config.yaml
n_layer: 8
d_model: 256
n_experts: 160
experts_per_token: 8
d_expert: 64
d_shared_expert: 0
activation: "geglu"
moe_layers: [1, 2, 3, 4, 5, 6, 7]
router_score: "softmax"
normalize_top_k: false
routed_scale: 1.0
balance_loss: 0.000276
balance_bias: true
router_logit_norm: 1.0
init_std_router: 0.0094
lr_router: 0.000668
n_head: 8
n_kv_head: 8
head_dim: 32
vocab_size: 8192
norm: "rmsnorm"
norm_place: "pre"
norm_eps: 1e-06
positions: "rope"
rope_base: 500000.0
rope_fraction: 1.0
qk_norm: false
attn_scale: 0.177
tie_embeddings: true
parallel_block: false
init: "trunc"
init_std_qkv: 0.0356
init_std_o: 0.0
init_std_up: 0.0356
init_std_down: 0.0
optimizer: "adam_atan2"
lr: 0.0011
beta1: 0.9
beta2: 0.98
weight_decay: 0.16
lr_head: 0.00754
grad_clip: 0.5
warmup_steps: 569
schedule: "wsd"
decay_fraction: 0.87
decay_shape: "linear"
final_lr_fraction: 0.02
batch_tokens: 65536
seq_len: 512
doc_mask: true
train_tokens: 670900000
steps: 10238
dataset: "wikipedia_en"
Below are experts of layer 4 (counted from 0) of a mixture-of-experts language model. Rows are named router (the router's row for the expert), gate (a neuron's input weights, with its number), up (a neuron's input weights, with its number) and show model dimensions 0-255. Each number is 50 + 10 x the weight over its row's rms, rounded and kept within 0 to 99.
After each expert's rows: a language model's description of what the expert responds to; "gets" lists some tokens that make up at least twice as much of what it gets as of all text. This comes from a sample of Wikipedia text that the model never trained on. Tokens count by the router's weight.

# expert 29
router:59 37 50 53 47 64 46 44 54 51 35 46 49 46 42 56 20 36 42 54 64 55 74 43 45 45 50 57 44 43 38 56 49 54 53 54 56 58 45 60 38 46 45 56 39 38 61 46 43 49 37 53 34 63 49 53 33 46 44 56 47 59 52 43 47 60 48 47 34 74 49 46 35 52 40 67 41 46 73 45 62 73 42 52 45 64 34 46 51 67 34 33 46 46 56 58 72 54 67 51 50 51 55 33 51 54 48 49 39 47 47 62 39 48 62 40 35 58 75 57 35 67 36 49 52 61 52 44 50 53 41 52 52 55 52 61 40 56 59 44 50 37 55 54 55 47 43 61 47 43 36 40 43 33 46 39 66 26 70 47 37 35 65 63 71 56 49 47 59 50 64 63 40 64 62 50 39 48 51 60 39 41 54 52 63 58 66 51 42 45 32 54 50 67 66 40 49 30 66 48 40 46 34 41 67 47 54 34 54 51 42 58 66 47 52 54 56 57 55 47 47 68 52 34 45 45 46 52 61 44 42 46 52 49 62 56 53 37 66 44 51 61 68 54 48 52 37 57 55 62 57 51 32 38 53 48
gate0:40 52 43 69 63 56 65 55 38 46 57 50 44 58 59 49 62 64 60 44 60 73 50 41 53 71 62 52 57 62 39 51 52 50 57 37 33 59 62 51 62 45 53 48 45 51 48 40 60 41 55 48 37 44 44 40 47 69 45 41 54 61 49 56 55 52 59 36 65 71 52 68 60 43 57 56 37 19 47 54 57 64 42 57 51 27 64 56 58 56 65 37 40 44 58 42 43 54 42 61 44 35 44 59 43 32 60 35 44 46 64 34 57 57 51 49 51 61 67 54 44 55 59 40 51 43 43 56 39 38 41 42 65 73 46 54 55 47 51 47 67 69 48 50 50 56 39 37 35 62 54 49 55 44 58 52 32 40 51 51 71 47 27 38 51 37 48 49 39 52 53 39 54 40 46 53 64 61 57 31 46 37 38 45 49 41 44 44 41 48 52 29 56 56 44 53 60 44 44 64 53 55 70 48 51 47 47 57 52 45 52 63 52 61 74 43 33 31 64 40 57 54 42 65 46 44 60 54 57 45 37 41 69 45 76 38 45 48 42 70 49 52 50 55 51 45 39 60 57 57 53 51 42 55 56 52
up0:40 52 57 65 54 61 66 55 52 44 55 43 47 58 58 48 50 56 64 44 56 69 48 42 43 66 51 49 41 58 43 59 46 40 58 42 38 67 59 56 57 53 52 50 46 45 50 53 59 56 56 56 54 45 38 39 35 68 46 35 42 52 58 57 46 56 57 42 50 70 55 45 57 58 62 42 45 25 46 47 44 50 22 42 63 32 57 56 62 58 64 41 47 42 49 38 43 51 54 55 45 38 47 70 37 44 55 48 52 32 63 28 60 74 53 51 37 54 61 49 56 50 46 41 43 60 37 65 43 50 47 59 56 67 38 55 50 45 53 46 62 67 71 50 39 61 29 47 40 55 43 49 52 42 72 45 22 51 43 54 66 49 38 57 48 34 32 61 32 50 61 45 53 46 37 54 66 43 66 31 32 46 45 53 68 29 37 36 44 46 60 32 57 56 47 49 67 62 43 50 44 49 79 53 37 48 41 69 45 55 57 60 41 46 55 43 49 48 67 46 55 57 49 64 55 37 61 62 56 41 45 52 68 48 71 43 43 57 50 50 51 55 43 53 55 52 57 60 51 57 53 52 40 52 57 47
It responds to: The th/rd suffixes of ordinals (17th, 3rd), the piece is (Thesis, Streisand), and adjectives after the like first, most, best, long.
gets: "th", "is", " long", " short", " best", " first"

# expert 48
router:52 51 61 30 68 61 57 39 57 49 36 42 40 64 25 56 57 56 39 53 53 49 60 60 65 53 57 37 51 58 31 44 45 43 37 62 67 52 60 57 64 55 60 63 55 55 60 36 39 56 37 36 48 60 52 46 46 30 46 53 55 43 63 39 44 47 57 45 32 69 52 58 53 69 45 44 50 61 56 47 64 32 45 49 40 42 52 49 55 50 58 58 64 55 35 55 44 75 49 63 55 36 54 44 55 67 48 50 56 41 43 43 51 44 70 51 57 40 47 60 48 57 50 35 35 37 54 40 42 55 43 44 57 49 76 52 47 60 39 37 31 44 50 33 44 75 35 53 58 37 51 50 33 54 53 59 61 39 51 37 36 54 45 53 44 51 48 52 67 53 55 44 45 55 33 42 47 50 55 59 46 47 38 47 45 33 56 50 51 51 38 51 61 49 50 60 67 38 25 65 56 39 48 42 28 57 61 41 51 54 58 53 58 47 56 64 61 62 61 56 59 62 52 43 50 42 40 65 54 60 68 68 56 54 54 59 63 65 64 50 45 55 50 58 35 49 33 51 47 51 43 40 62 42 27 55
gate1:38 70 40 37 69 49 48 46 59 42 51 41 43 49 42 64 62 56 28 57 73 41 49 61 53 72 43 62 52 52 74 61 46 63 52 39 49 70 66 49 44 57 34 53 46 55 42 54 47 47 43 54 42 53 57 43 68 35 53 53 56 38 56 54 53 65 62 51 45 47 69 50 50 47 35 50 51 53 53 50 58 45 52 51 57 60 46 52 54 66 77 49 35 40 51 35 45 61 43 45 76 46 72 51 61 65 50 42 63 45 69 54 48 29 50 47 42 54 57 53 52 58 59 54 39 46 55 46 50 56 37 37 46 38 60 49 32 60 55 38 42 55 52 59 41 52 45 56 55 49 53 55 60 41 75 39 34 44 38 52 46 39 49 53 33 46 43 60 46 43 55 53 39 53 50 72 49 46 49 50 37 49 44 34 29 60 62 57 64 38 59 52 60 33 61 40 56 53 45 50 43 52 50 69 35 48 66 59 66 55 57 62 54 45 46 63 54 56 45 61 49 19 56 41 68 58 38 63 65 62 46 56 49 57 58 40 49 48 43 49 53 49 50 39 46 54 60 44 57 58 47 65 56 54 48 24
up1:46 65 42 38 70 52 39 50 52 49 57 31 55 51 39 48 43 57 45 53 54 46 49 56 33 51 36 51 47 35 65 77 42 62 59 38 50 53 63 33 57 51 42 60 49 47 37 36 58 37 50 50 50 45 53 57 71 44 49 48 52 48 45 47 61 67 49 46 39 51 41 46 63 46 30 41 58 45 63 37 45 55 40 40 59 53 51 50 57 82 53 47 62 61 49 35 33 42 46 33 65 49 51 43 59 62 36 60 58 57 65 36 40 43 50 39 77 34 57 54 42 68 54 54 41 36 58 59 43 68 50 42 52 41 48 49 33 46 39 31 42 61 49 60 35 54 65 42 63 66 39 46 53 50 66 54 50 53 41 38 57 31 35 46 45 55 45 55 49 45 58 28 44 45 52 61 55 54 29 42 32 50 49 49 44 62 69 61 70 45 65 66 45 51 45 53 51 57 40 52 51 64 55 54 45 40 58 58 39 54 58 64 50 38 44 42 50 56 48 54 43 33 59 47 50 76 48 47 61 77 50 52 39 48 46 52 63 48 46 49 53 62 53 33 40 41 51 46 59 47 64 62 59 47 49 40
It responds to: Final pieces of personal names, places and taxa, like Ceballos, Alberto, Los Angeles, San Antonio, Dytiscidae, plus plural s.
gets: "s", "os", "us", "as", "o", "es"

# expert 49
router:35 53 52 40 45 53 50 47 54 51 21 57 46 51 49 62 67 34 44 72 57 36 45 50 51 58 48 46 36 47 48 31 43 39 56 50 38 62 48 55 51 55 43 51 33 55 67 59 44 41 57 54 41 59 45 64 49 51 45 59 43 58 49 36 39 44 56 55 41 35 39 53 37 58 49 51 72 52 48 51 46 43 54 53 51 60 32 50 54 50 36 50 49 45 55 62 67 59 60 50 58 55 37 53 45 45 67 41 48 55 71 50 52 51 29 55 42 60 49 72 42 65 47 69 52 42 45 35 36 53 64 65 48 71 57 43 67 44 52 53 40 60 47 49 67 39 47 52 53 28 34 42 39 66 55 35 46 41 60 65 53 34 37 60 43 44 53 59 38 48 64 61 34 61 36 40 56 64 51 38 52 51 62 55 53 43 49 55 59 60 40 49 63 37 49 48 38 61 50 31 60 75 51 66 35 45 37 62 63 58 50 54 50 64 64 42 48 46 57 37 50 34 48 45 60 60 48 36 54 44 35 53 29 45 50 55 61 52 31 52 58 36 63 46 50 34 68 44 54 63 35 51 40 40 53 42
gate0:45 39 66 53 45 66 54 64 31 61 38 64 36 51 49 53 50 48 69 64 76 50 40 46 46 60 34 69 45 47 48 42 49 62 49 48 56 49 73 44 57 42 38 43 53 61 44 57 60 45 56 70 71 57 54 45 41 58 46 54 34 61 56 35 47 34 46 57 49 40 49 51 56 53 53 55 37 52 57 55 34 45 28 46 58 57 35 69 51 51 49 65 51 51 41 45 54 76 64 63 41 51 55 52 52 55 43 48 63 37 55 62 48 44 54 67 49 45 40 28 51 50 60 65 57 49 30 58 42 49 53 62 33 38 40 60 50 44 47 60 62 36 45 60 40 49 51 32 62 43 50 52 29 48 39 41 53 65 51 55 44 44 46 63 41 44 37 53 67 64 41 51 46 51 58 46 61 36 38 51 52 18 45 57 52 48 42 41 32 47 51 65 39 49 38 54 46 66 53 70 52 52 51 49 48 66 47 44 64 65 49 53 37 47 49 42 54 60 56 52 57 46 54 38 46 48 44 40 49 56 53 58 37 55 36 62 53 42 64 39 65 50 53 51 52 70 68 32 64 41 64 48 48 52 62 67
up0:47 51 54 28 32 52 29 52 48 60 50 57 76 51 35 52 46 38 47 41 52 55 62 70 71 48 53 34 53 39 57 54 53 43 39 52 44 56 46 50 46 61 36 38 64 55 55 46 44 37 55 48 42 56 45 55 71 36 56 40 68 39 42 59 62 73 65 45 45 30 54 46 45 36 66 49 61 58 51 45 45 57 59 46 44 34 66 36 59 67 40 40 39 53 35 47 43 41 40 39 73 68 61 42 53 40 47 52 55 49 49 45 50 44 49 40 28 37 62 48 60 37 41 38 30 52 58 70 57 69 54 57 50 57 53 39 51 44 56 48 53 60 60 66 54 49 46 63 46 36 40 57 55 58 55 42 39 40 68 48 77 57 49 55 44 72 54 62 26 51 52 47 54 49 49 53 40 50 44 45 31 63 67 54 59 69 50 49 48 57 47 53 37 45 50 51 32 60 51 37 44 44 62 72 54 41 60 58 38 46 57 57 47 49 53 51 50 47 49 56 23 54 52 36 51 46 35 59 41 42 55 58 49 55 39 49 44 56 32 55 59 46 47 58 61 49 43 44 51 45 45 53 58 53 37 50
It responds to: Word-starting pieces like Me, Mo, mo, epi, micro, pre, plus Polish ł in names like Wrocław, as in Mesopotamian, epilogue.
gets: "mo", " Me", " me", " Mo", "wi", "ł"

# expert 22
router:40 57 57 42 68 56 60 40 55 52 58 31 58 36 41 41 48 32 54 65 60 46 57 67 64 59 56 67 56 61 46 53 42 44 36 36 56 63 46 29 58 50 45 54 50 44 51 48 65 49 74 50 53 56 42 40 40 53 59 61 57 60 64 41 61 40 46 49 69 36 40 55 68 64 64 44 54 57 67 63 59 60 38 76 45 49 40 59 33 56 53 35 51 44 59 43 49 49 42 38 68 50 58 64 64 46 50 31 38 57 58 62 44 38 62 61 62 45 41 28 56 55 58 59 58 43 53 52 44 41 56 66 68 56 38 59 63 57 48 54 50 48 75 47 57 48 51 46 61 40 32 68 54 48 44 66 48 42 50 43 54 39 48 52 56 43 45 64 44 39 27 51 66 53 58 59 30 45 49 58 55 34 58 45 47 45 56 44 48 38 55 35 48 52 40 47 52 45 42 57 52 56 62 56 49 75 42 36 51 54 51 40 26 52 52 59 46 42 50 39 31 53 35 52 48 41 46 29 50 51 54 43 53 53 41 52 49 63 55 36 46 38 50 53 59 55 49 41 43 73 36 39 45 51 43 63
gate0:62 41 56 48 43 28 51 68 50 50 53 47 52 39 54 34 35 50 71 56 49 52 26 65 48 54 35 51 54 60 37 57 43 56 36 46 47 50 46 74 49 47 46 50 41 55 56 41 58 50 43 29 63 58 59 50 54 31 51 44 67 38 41 36 44 37 53 37 43 67 52 34 64 52 57 52 55 53 39 44 53 55 44 62 57 64 59 49 55 35 70 59 50 52 54 51 52 37 40 43 56 32 46 34 54 62 50 65 69 38 62 58 51 48 53 49 59 40 50 63 62 38 41 37 47 46 45 54 53 60 60 76 48 54 56 45 55 59 38 60 45 54 37 62 44 62 33 33 47 55 36 51 66 57 52 54 61 44 65 54 54 51 48 55 49 55 52 39 51 38 52 44 58 68 54 40 58 64 62 70 29 43 55 44 48 34 34 42 45 52 53 49 40 53 30 52 37 40 48 39 53 67 45 56 47 45 55 46 32 61 50 51 47 68 39 57 54 53 49 46 53 51 52 52 77 48 61 48 34 45 49 47 52 56 54 60 62 36 73 40 46 33 27 51 55 49 65 26 44 42 43 41 50 41 59 39
up0:38 63 43 53 51 57 48 37 52 43 46 66 59 70 40 75 59 57 38 36 42 52 66 26 37 47 65 41 44 42 64 44 49 48 70 58 57 58 53 38 44 47 61 54 62 50 44 57 44 45 55 62 40 40 45 63 58 57 51 55 38 50 52 63 50 65 50 53 46 43 64 65 43 34 36 54 48 50 63 56 37 51 59 28 48 44 42 39 54 60 28 44 51 42 47 53 43 63 54 59 42 63 50 52 40 43 52 43 37 59 39 34 45 49 44 35 35 55 58 40 40 60 47 43 42 53 53 59 51 43 47 26 50 55 56 50 42 46 62 40 60 43 54 32 46 30 69 63 47 52 71 42 32 43 54 52 40 52 26 52 47 52 63 43 51 44 47 47 48 64 60 53 54 38 42 62 56 49 32 33 69 63 33 50 46 55 68 57 63 67 46 49 53 45 62 51 66 55 53 53 49 35 47 47 56 43 50 56 62 33 50 55 57 32 49 41 52 57 51 58 43 54 40 55 23 62 55 53 58 57 50 49 50 41 46 54 35 54 30 73 63 68 70 52 50 42 42 64 60 50 62 63 54 49 45 52
It responds to: Single letters and consonant clusters inside words, plus country and state abbreviations in tables, such as ch, n, UK, US, MAR.
gets: "h", "t", "c", " N", "n", "ch"

# expert 63
router:40 70 52 39 44 35 57 58 51 46 44 32 49 48 50 62 58 61 55 38 50 49 62 47 69 56 54 66 52 52 54 48 61 33 54 45 45 39 57 42 31 58 59 63 38 54 59 48 62 57 51 65 53 51 54 38 66 48 58 63 50 59 50 43 55 35 46 35 53 25 40 39 51 55 54 48 41 32 49 60 54 55 51 68 66 40 27 41 52 62 22 41 62 48 40 53 61 49 76 48 46 66 63 49 57 51 37 56 37 60 45 56 60 47 55 44 48 46 31 43 44 52 57 76 36 43 49 54 68 47 45 42 38 38 30 54 59 59 45 34 62 50 54 58 52 55 45 50 61 50 51 38 43 52 59 50 47 44 51 48 53 54 41 68 61 63 42 65 49 53 52 41 57 50 60 39 62 51 29 45 44 48 54 80 53 45 54 35 55 47 48 56 51 61 55 44 49 41 59 44 46 46 55 45 49 62 33 50 39 48 58 61 65 50 38 62 60 60 47 41 49 58 44 51 47 54 57 49 75 29 43 67 39 69 53 58 50 61 60 48 39 55 31 66 59 41 48 48 49 38 65 55 29 60 34 56
gate4:46 55 43 48 50 44 53 62 44 34 41 54 52 59 46 51 31 54 46 50 50 57 38 43 63 41 55 50 42 61 46 33 34 56 77 53 65 54 47 38 53 48 53 59 41 45 65 70 47 37 56 39 27 51 56 47 38 68 45 53 46 38 43 46 50 41 38 40 46 60 47 53 38 51 54 51 65 61 39 59 48 57 60 42 46 44 75 42 46 42 53 53 60 42 47 65 48 51 39 69 47 46 59 55 50 62 42 46 49 29 51 56 65 61 38 62 52 39 45 48 45 45 34 57 42 47 54 64 54 52 40 34 49 77 47 71 58 37 46 45 67 59 61 29 44 62 37 44 29 48 57 40 36 41 42 57 66 46 73 43 60 62 43 45 49 55 59 36 54 48 60 45 29 39 50 49 66 45 42 50 46 69 45 54 43 38 47 47 58 75 35 53 60 53 52 41 50 52 56 47 35 34 44 60 43 49 57 27 53 51 52 53 50 52 64 67 63 32 54 44 57 60 56 48 46 52 57 73 59 48 31 55 55 47 79 52 63 37 53 69 43 56 49 55 44 50 47 47 38 46 51 60 43 36 46 50
up4:44 59 49 56 53 54 64 31 48 63 61 49 55 45 63 44 64 48 51 54 44 46 49 51 25 49 45 53 65 43 62 66 69 49 27 42 42 52 55 60 46 59 49 39 57 38 35 38 50 61 52 56 74 46 39 48 58 23 53 36 35 65 50 61 57 51 66 46 53 39 63 48 57 38 46 54 44 35 59 38 45 39 40 56 56 47 26 53 77 62 47 49 47 48 48 33 45 52 49 32 61 56 44 44 66 37 59 46 58 68 58 45 51 37 61 38 37 57 59 50 44 53 56 44 49 42 34 51 37 64 64 55 47 24 50 33 45 58 52 51 37 44 39 65 58 42 56 62 61 52 49 53 67 56 61 50 30 50 51 56 47 35 59 49 37 46 50 56 40 61 52 51 71 59 45 63 39 52 55 42 48 38 53 51 51 58 53 56 48 35 57 47 30 44 44 45 52 47 47 63 72 60 50 35 62 50 44 73 52 54 48 54 47 45 48 41 43 61 41 50 37 37 55 59 57 55 48 22 43 59 61 47 48 50 29 46 45 71 54 39 52 35 56 66 49 51 55 51 55 52 50 46 70 64 50 39
It responds to: Short suffix pieces like t, er, it, or, al completing words such as Outer, precursor, Classical, badly, and Hispanic or Latino.
gets: "t", "er", "n", "it", "o", "in"

# expert 17
router:50 42 53 53 66 48 45 53 38 43 69 52 48 51 60 37 34 49 41 54 48 52 29 52 39 56 58 48 40 53 58 63 41 65 64 47 30 56 25 47 53 56 40 36 31 63 44 64 41 50 33 46 48 60 53 37 51 42 53 46 62 48 63 46 38 68 63 42 53 53 68 46 61 65 57 39 42 47 42 31 34 61 57 53 39 55 63 61 60 55 56 54 53 46 69 35 41 39 28 47 45 41 74 65 42 43 56 63 55 49 43 74 56 53 37 51 41 39 47 47 64 55 56 50 65 44 40 50 51 49 37 63 39 58 36 37 35 42 50 63 51 51 47 58 37 52 50 42 38 71 51 43 48 46 49 47 47 44 40 44 65 54 70 44 63 48 47 50 66 44 37 55 53 34 64 57 44 70 49 50 51 56 73 61 38 55 45 47 43 50 56 41 37 54 52 37 42 47 22 59 53 31 36 45 36 52 62 57 49 51 48 57 38 42 49 54 37 52 60 46 44 58 67 45 50 39 64 60 66 35 58 31 62 48 53 52 53 52 56 55 57 30 56 48 42 41 46 45 44 35 39 59 38 47 48 42
gate0:33 34 38 62 58 30 53 53 45 45 61 43 39 36 62 68 40 67 43 23 63 50 51 67 51 68 34 58 47 55 63 54 48 60 42 44 53 53 50 46 56 53 41 45 46 60 51 54 37 48 45 53 46 58 40 50 43 49 54 38 48 52 47 46 50 49 48 38 54 54 46 47 39 56 46 35 42 41 44 38 68 58 63 32 55 49 56 35 56 60 56 56 41 64 53 25 40 52 49 61 72 53 62 54 61 67 52 50 80 59 50 50 50 56 55 62 45 35 48 40 60 49 54 56 63 57 58 36 38 48 51 37 58 75 27 61 39 51 63 56 60 40 47 38 38 63 51 52 55 63 42 53 58 63 51 37 49 51 38 57 46 47 50 49 48 36 43 56 48 47 51 47 55 41 52 61 49 46 37 52 39 31 59 38 39 62 49 72 49 52 60 58 43 44 47 50 46 56 55 57 37 50 49 36 46 41 53 47 54 36 45 63 69 72 49 58 68 46 30 29 46 59 54 40 53 45 52 48 73 58 42 71 62 47 36 32 55 39 53 45 44 59 55 29 38 46 54 39 55 48 48 62 49 62 35 36
up0:65 55 42 53 37 55 42 52 55 65 38 58 59 69 51 30 55 56 44 51 46 51 60 54 30 41 59 36 57 55 63 54 63 53 51 54 48 61 45 55 34 45 50 50 34 61 46 54 59 40 51 27 45 54 63 55 64 41 48 49 59 43 60 48 54 52 37 61 51 48 42 56 58 56 66 59 42 62 63 51 43 47 59 39 49 52 45 55 29 34 50 63 55 50 34 65 67 48 62 47 58 46 41 50 29 46 38 45 44 40 41 41 36 37 44 40 61 76 43 57 52 53 37 63 46 17 46 55 53 53 44 56 61 47 57 40 55 68 42 29 26 46 39 58 52 56 65 47 51 52 44 51 52 39 35 43 44 44 57 54 60 40 58 50 45 48 66 44 57 45 45 30 37 50 66 50 46 53 49 51 54 59 39 55 64 50 52 26 43 61 47 42 47 58 56 64 43 46 49 52 57 63 46 53 51 44 59 61 44 41 57 47 32 34 49 47 46 41 55 69 60 59 53 52 41 61 50 38 36 59 55 29 43 57 60 56 59 48 52 56 42 45 60 64 43 72 38 83 49 38 41 49 50 41 78 44
It responds to: Forms of be and have right after a subject, such as is, was, are, has, had, especially in "It is located" descriptions.
gets: " is", " was", " are", " were", " be", " has"

# expert 4
router:50 48 42 54 42 56 41 46 61 52 41 55 48 51 40 23 50 30 55 59 41 57 70 64 65 48 39 49 41 35 61 48 49 52 38 60 50 48 63 57 41 46 41 60 59 46 54 52 27 57 71 53 56 48 56 57 49 45 35 61 42 64 51 41 43 49 53 51 40 53 39 64 39 62 55 38 58 45 46 48 63 56 49 48 33 46 30 49 63 47 50 74 50 64 52 53 56 60 60 41 52 46 39 47 42 66 48 39 34 57 33 38 51 58 62 53 48 54 62 65 30 39 60 66 33 69 69 62 40 61 58 54 28 47 43 48 64 43 61 39 38 47 41 43 54 51 48 53 40 46 30 31 53 50 69 45 60 46 42 58 36 52 51 43 59 45 44 45 52 75 62 31 46 64 41 51 75 63 44 58 37 55 29 54 45 63 49 52 34 65 43 45 52 57 53 49 46 54 54 62 58 47 49 56 62 49 48 58 42 64 29 57 38 59 57 52 49 56 50 55 54 41 48 63 60 43 49 59 45 53 30 40 58 42 77 45 46 57 33 56 53 39 55 50 48 54 56 44 44 34 50 47 36 49 65 42
gate0:57 41 69 52 63 51 54 47 36 64 64 61 61 53 55 42 52 48 58 55 49 51 37 41 44 39 44 49 50 59 62 48 65 52 49 47 39 36 54 41 34 59 67 43 62 36 21 43 34 41 63 53 47 44 46 27 59 39 35 44 58 37 33 48 66 49 41 62 70 45 56 54 39 55 69 61 69 48 66 67 33 51 62 62 48 54 37 45 45 56 44 48 51 39 60 59 50 46 73 46 47 53 45 40 46 51 41 54 47 67 49 57 34 50 49 45 75 49 53 52 46 47 42 60 51 36 42 43 45 78 51 68 42 41 48 41 48 47 51 65 47 57 57 54 53 48 53 46 47 63 42 32 39 29 35 45 45 58 51 19 56 50 71 49 38 52 51 51 50 49 43 33 67 47 49 43 57 50 45 37 59 38 67 69 52 46 51 57 47 39 57 56 54 45 54 53 49 58 44 54 23 65 56 49 70 56 49 47 52 47 60 29 39 57 51 60 51 50 44 39 52 44 52 50 37 45 52 32 39 41 48 50 49 44 54 51 53 47 52 57 64 54 49 50 35 44 38 41 36 35 44 47 72 48 52 64
up0:66 51 60 66 58 73 48 54 57 51 59 63 44 57 67 42 54 40 58 54 48 59 40 41 62 41 40 65 63 58 65 29 61 49 43 43 34 36 50 35 36 52 50 52 50 48 23 51 45 26 65 56 54 42 60 42 57 41 32 51 50 48 37 52 60 44 49 60 70 44 47 57 29 56 74 45 67 31 53 63 37 60 62 68 48 60 37 50 51 46 56 49 53 43 57 55 46 43 51 44 50 44 51 52 45 40 52 59 46 55 52 50 17 47 39 52 63 54 69 47 56 49 50 60 66 38 56 43 38 71 45 53 48 41 44 51 44 43 54 56 37 47 43 54 59 55 47 51 45 55 35 28 36 38 34 46 54 62 55 25 51 48 61 51 47 47 53 55 48 56 43 44 54 41 41 32 57 53 47 42 60 33 62 71 41 56 56 66 46 39 52 52 49 56 51 57 56 45 43 56 37 51 54 47 58 57 59 42 60 64 57 44 29 58 62 67 53 31 47 37 44 38 51 52 39 37 55 33 50 34 42 52 42 42 53 38 60 45 58 41 65 42 51 46 33 60 56 50 48 46 37 60 55 61 63 63
It responds to: Short syllable pieces inside words and names, often after a stem start, such as tri-bu-nal, a-bu-sive, cre, chi, za.
gets: "bu", "cre", "chi", "ni", "za", "hy"

# expert 30
router:47 51 46 54 31 69 50 53 40 58 40 49 48 34 69 63 42 51 48 24 43 37 60 60 35 55 51 59 48 60 43 62 55 48 59 59 42 58 55 39 57 41 65 52 46 57 50 64 52 41 44 56 43 59 54 45 38 63 63 36 52 66 51 47 41 48 62 46 62 68 55 45 54 49 51 66 35 62 54 62 58 61 47 46 60 67 59 61 38 55 42 46 35 65 57 51 45 45 65 55 46 51 47 31 52 59 66 55 50 41 41 60 58 48 37 53 52 57 65 47 46 58 55 50 61 53 62 44 54 49 58 59 45 61 33 47 54 56 74 43 55 41 48 43 42 47 48 43 55 46 63 36 53 30 45 55 56 53 66 54 56 51 75 58 51 40 43 49 66 40 38 65 28 65 59 79 35 55 61 53 55 58 57 48 71 63 62 47 45 35 44 55 34 40 56 28 47 34 51 50 47 62 54 48 42 67 45 46 59 62 62 33 52 45 49 58 44 51 70 44 46 54 38 44 47 43 40 56 56 57 49 51 51 46 44 40 67 35 64 46 52 49 53 63 34 57 39 48 45 30 60 36 36 36 71 65
gate0:57 45 49 63 59 48 24 58 50 31 45 68 53 55 47 62 52 60 62 55 53 44 39 38 59 45 55 60 43 63 31 59 67 50 47 36 49 27 63 71 41 50 36 49 61 43 48 53 50 49 44 52 62 40 46 30 50 50 50 49 51 56 34 41 39 38 57 49 63 40 63 46 54 56 41 42 49 50 44 40 30 64 43 35 53 52 55 40 49 36 53 58 46 46 62 51 61 46 38 44 55 46 59 64 52 34 40 42 49 31 46 72 43 40 47 58 45 22 36 48 76 54 65 46 54 47 48 35 34 55 66 61 35 50 45 66 45 48 40 46 53 38 43 47 43 47 40 30 50 43 28 60 39 39 68 57 52 66 33 58 43 53 54 33 40 33 57 54 54 57 45 52 52 52 68 49 64 41 43 62 62 47 43 40 56 44 46 52 43 59 47 48 45 48 65 61 51 51 51 28 55 44 43 29 56 62 47 60 51 53 51 58 53 58 42 59 51 53 31 72 47 54 47 58 49 38 41 54 73 57 55 41 55 47 42 57 39 56 55 26 42 54 51 38 45 40 43 51 30 51 45 47 40 54 52 35
up0:61 55 44 46 36 49 62 32 45 70 61 35 47 48 55 54 40 34 43 47 53 56 55 51 47 56 49 30 61 40 57 40 38 47 55 56 53 63 36 38 57 47 53 55 44 58 49 48 43 53 58 50 40 59 57 66 49 47 35 42 43 32 56 62 63 57 43 50 36 56 37 66 36 53 49 60 46 41 50 49 68 35 62 63 53 48 36 56 62 58 49 43 61 53 43 56 43 67 53 66 41 51 54 37 40 66 56 56 53 62 43 26 54 65 62 32 54 71 54 53 36 45 42 46 62 60 65 67 75 49 41 52 56 48 57 23 49 52 52 48 40 57 60 64 60 53 58 58 37 61 66 45 45 63 44 45 46 47 68 38 47 56 45 63 66 75 60 48 51 53 71 49 59 45 30 43 55 48 47 46 49 55 41 51 41 41 51 39 47 42 60 58 55 58 47 43 51 48 49 74 47 53 56 78 41 44 54 35 54 46 46 37 49 44 59 38 36 56 64 35 54 50 44 29 62 50 55 47 26 45 48 56 39 62 51 37 54 46 42 71 41 39 50 53 50 63 49 47 63 48 46 56 60 56 37 68
It responds to: The, his, her, its, their after prepositions like of, in, to; also some word-initial name pieces such as Erdman, Trucks.
gets: " the", " her", " his", " The", "al", " their"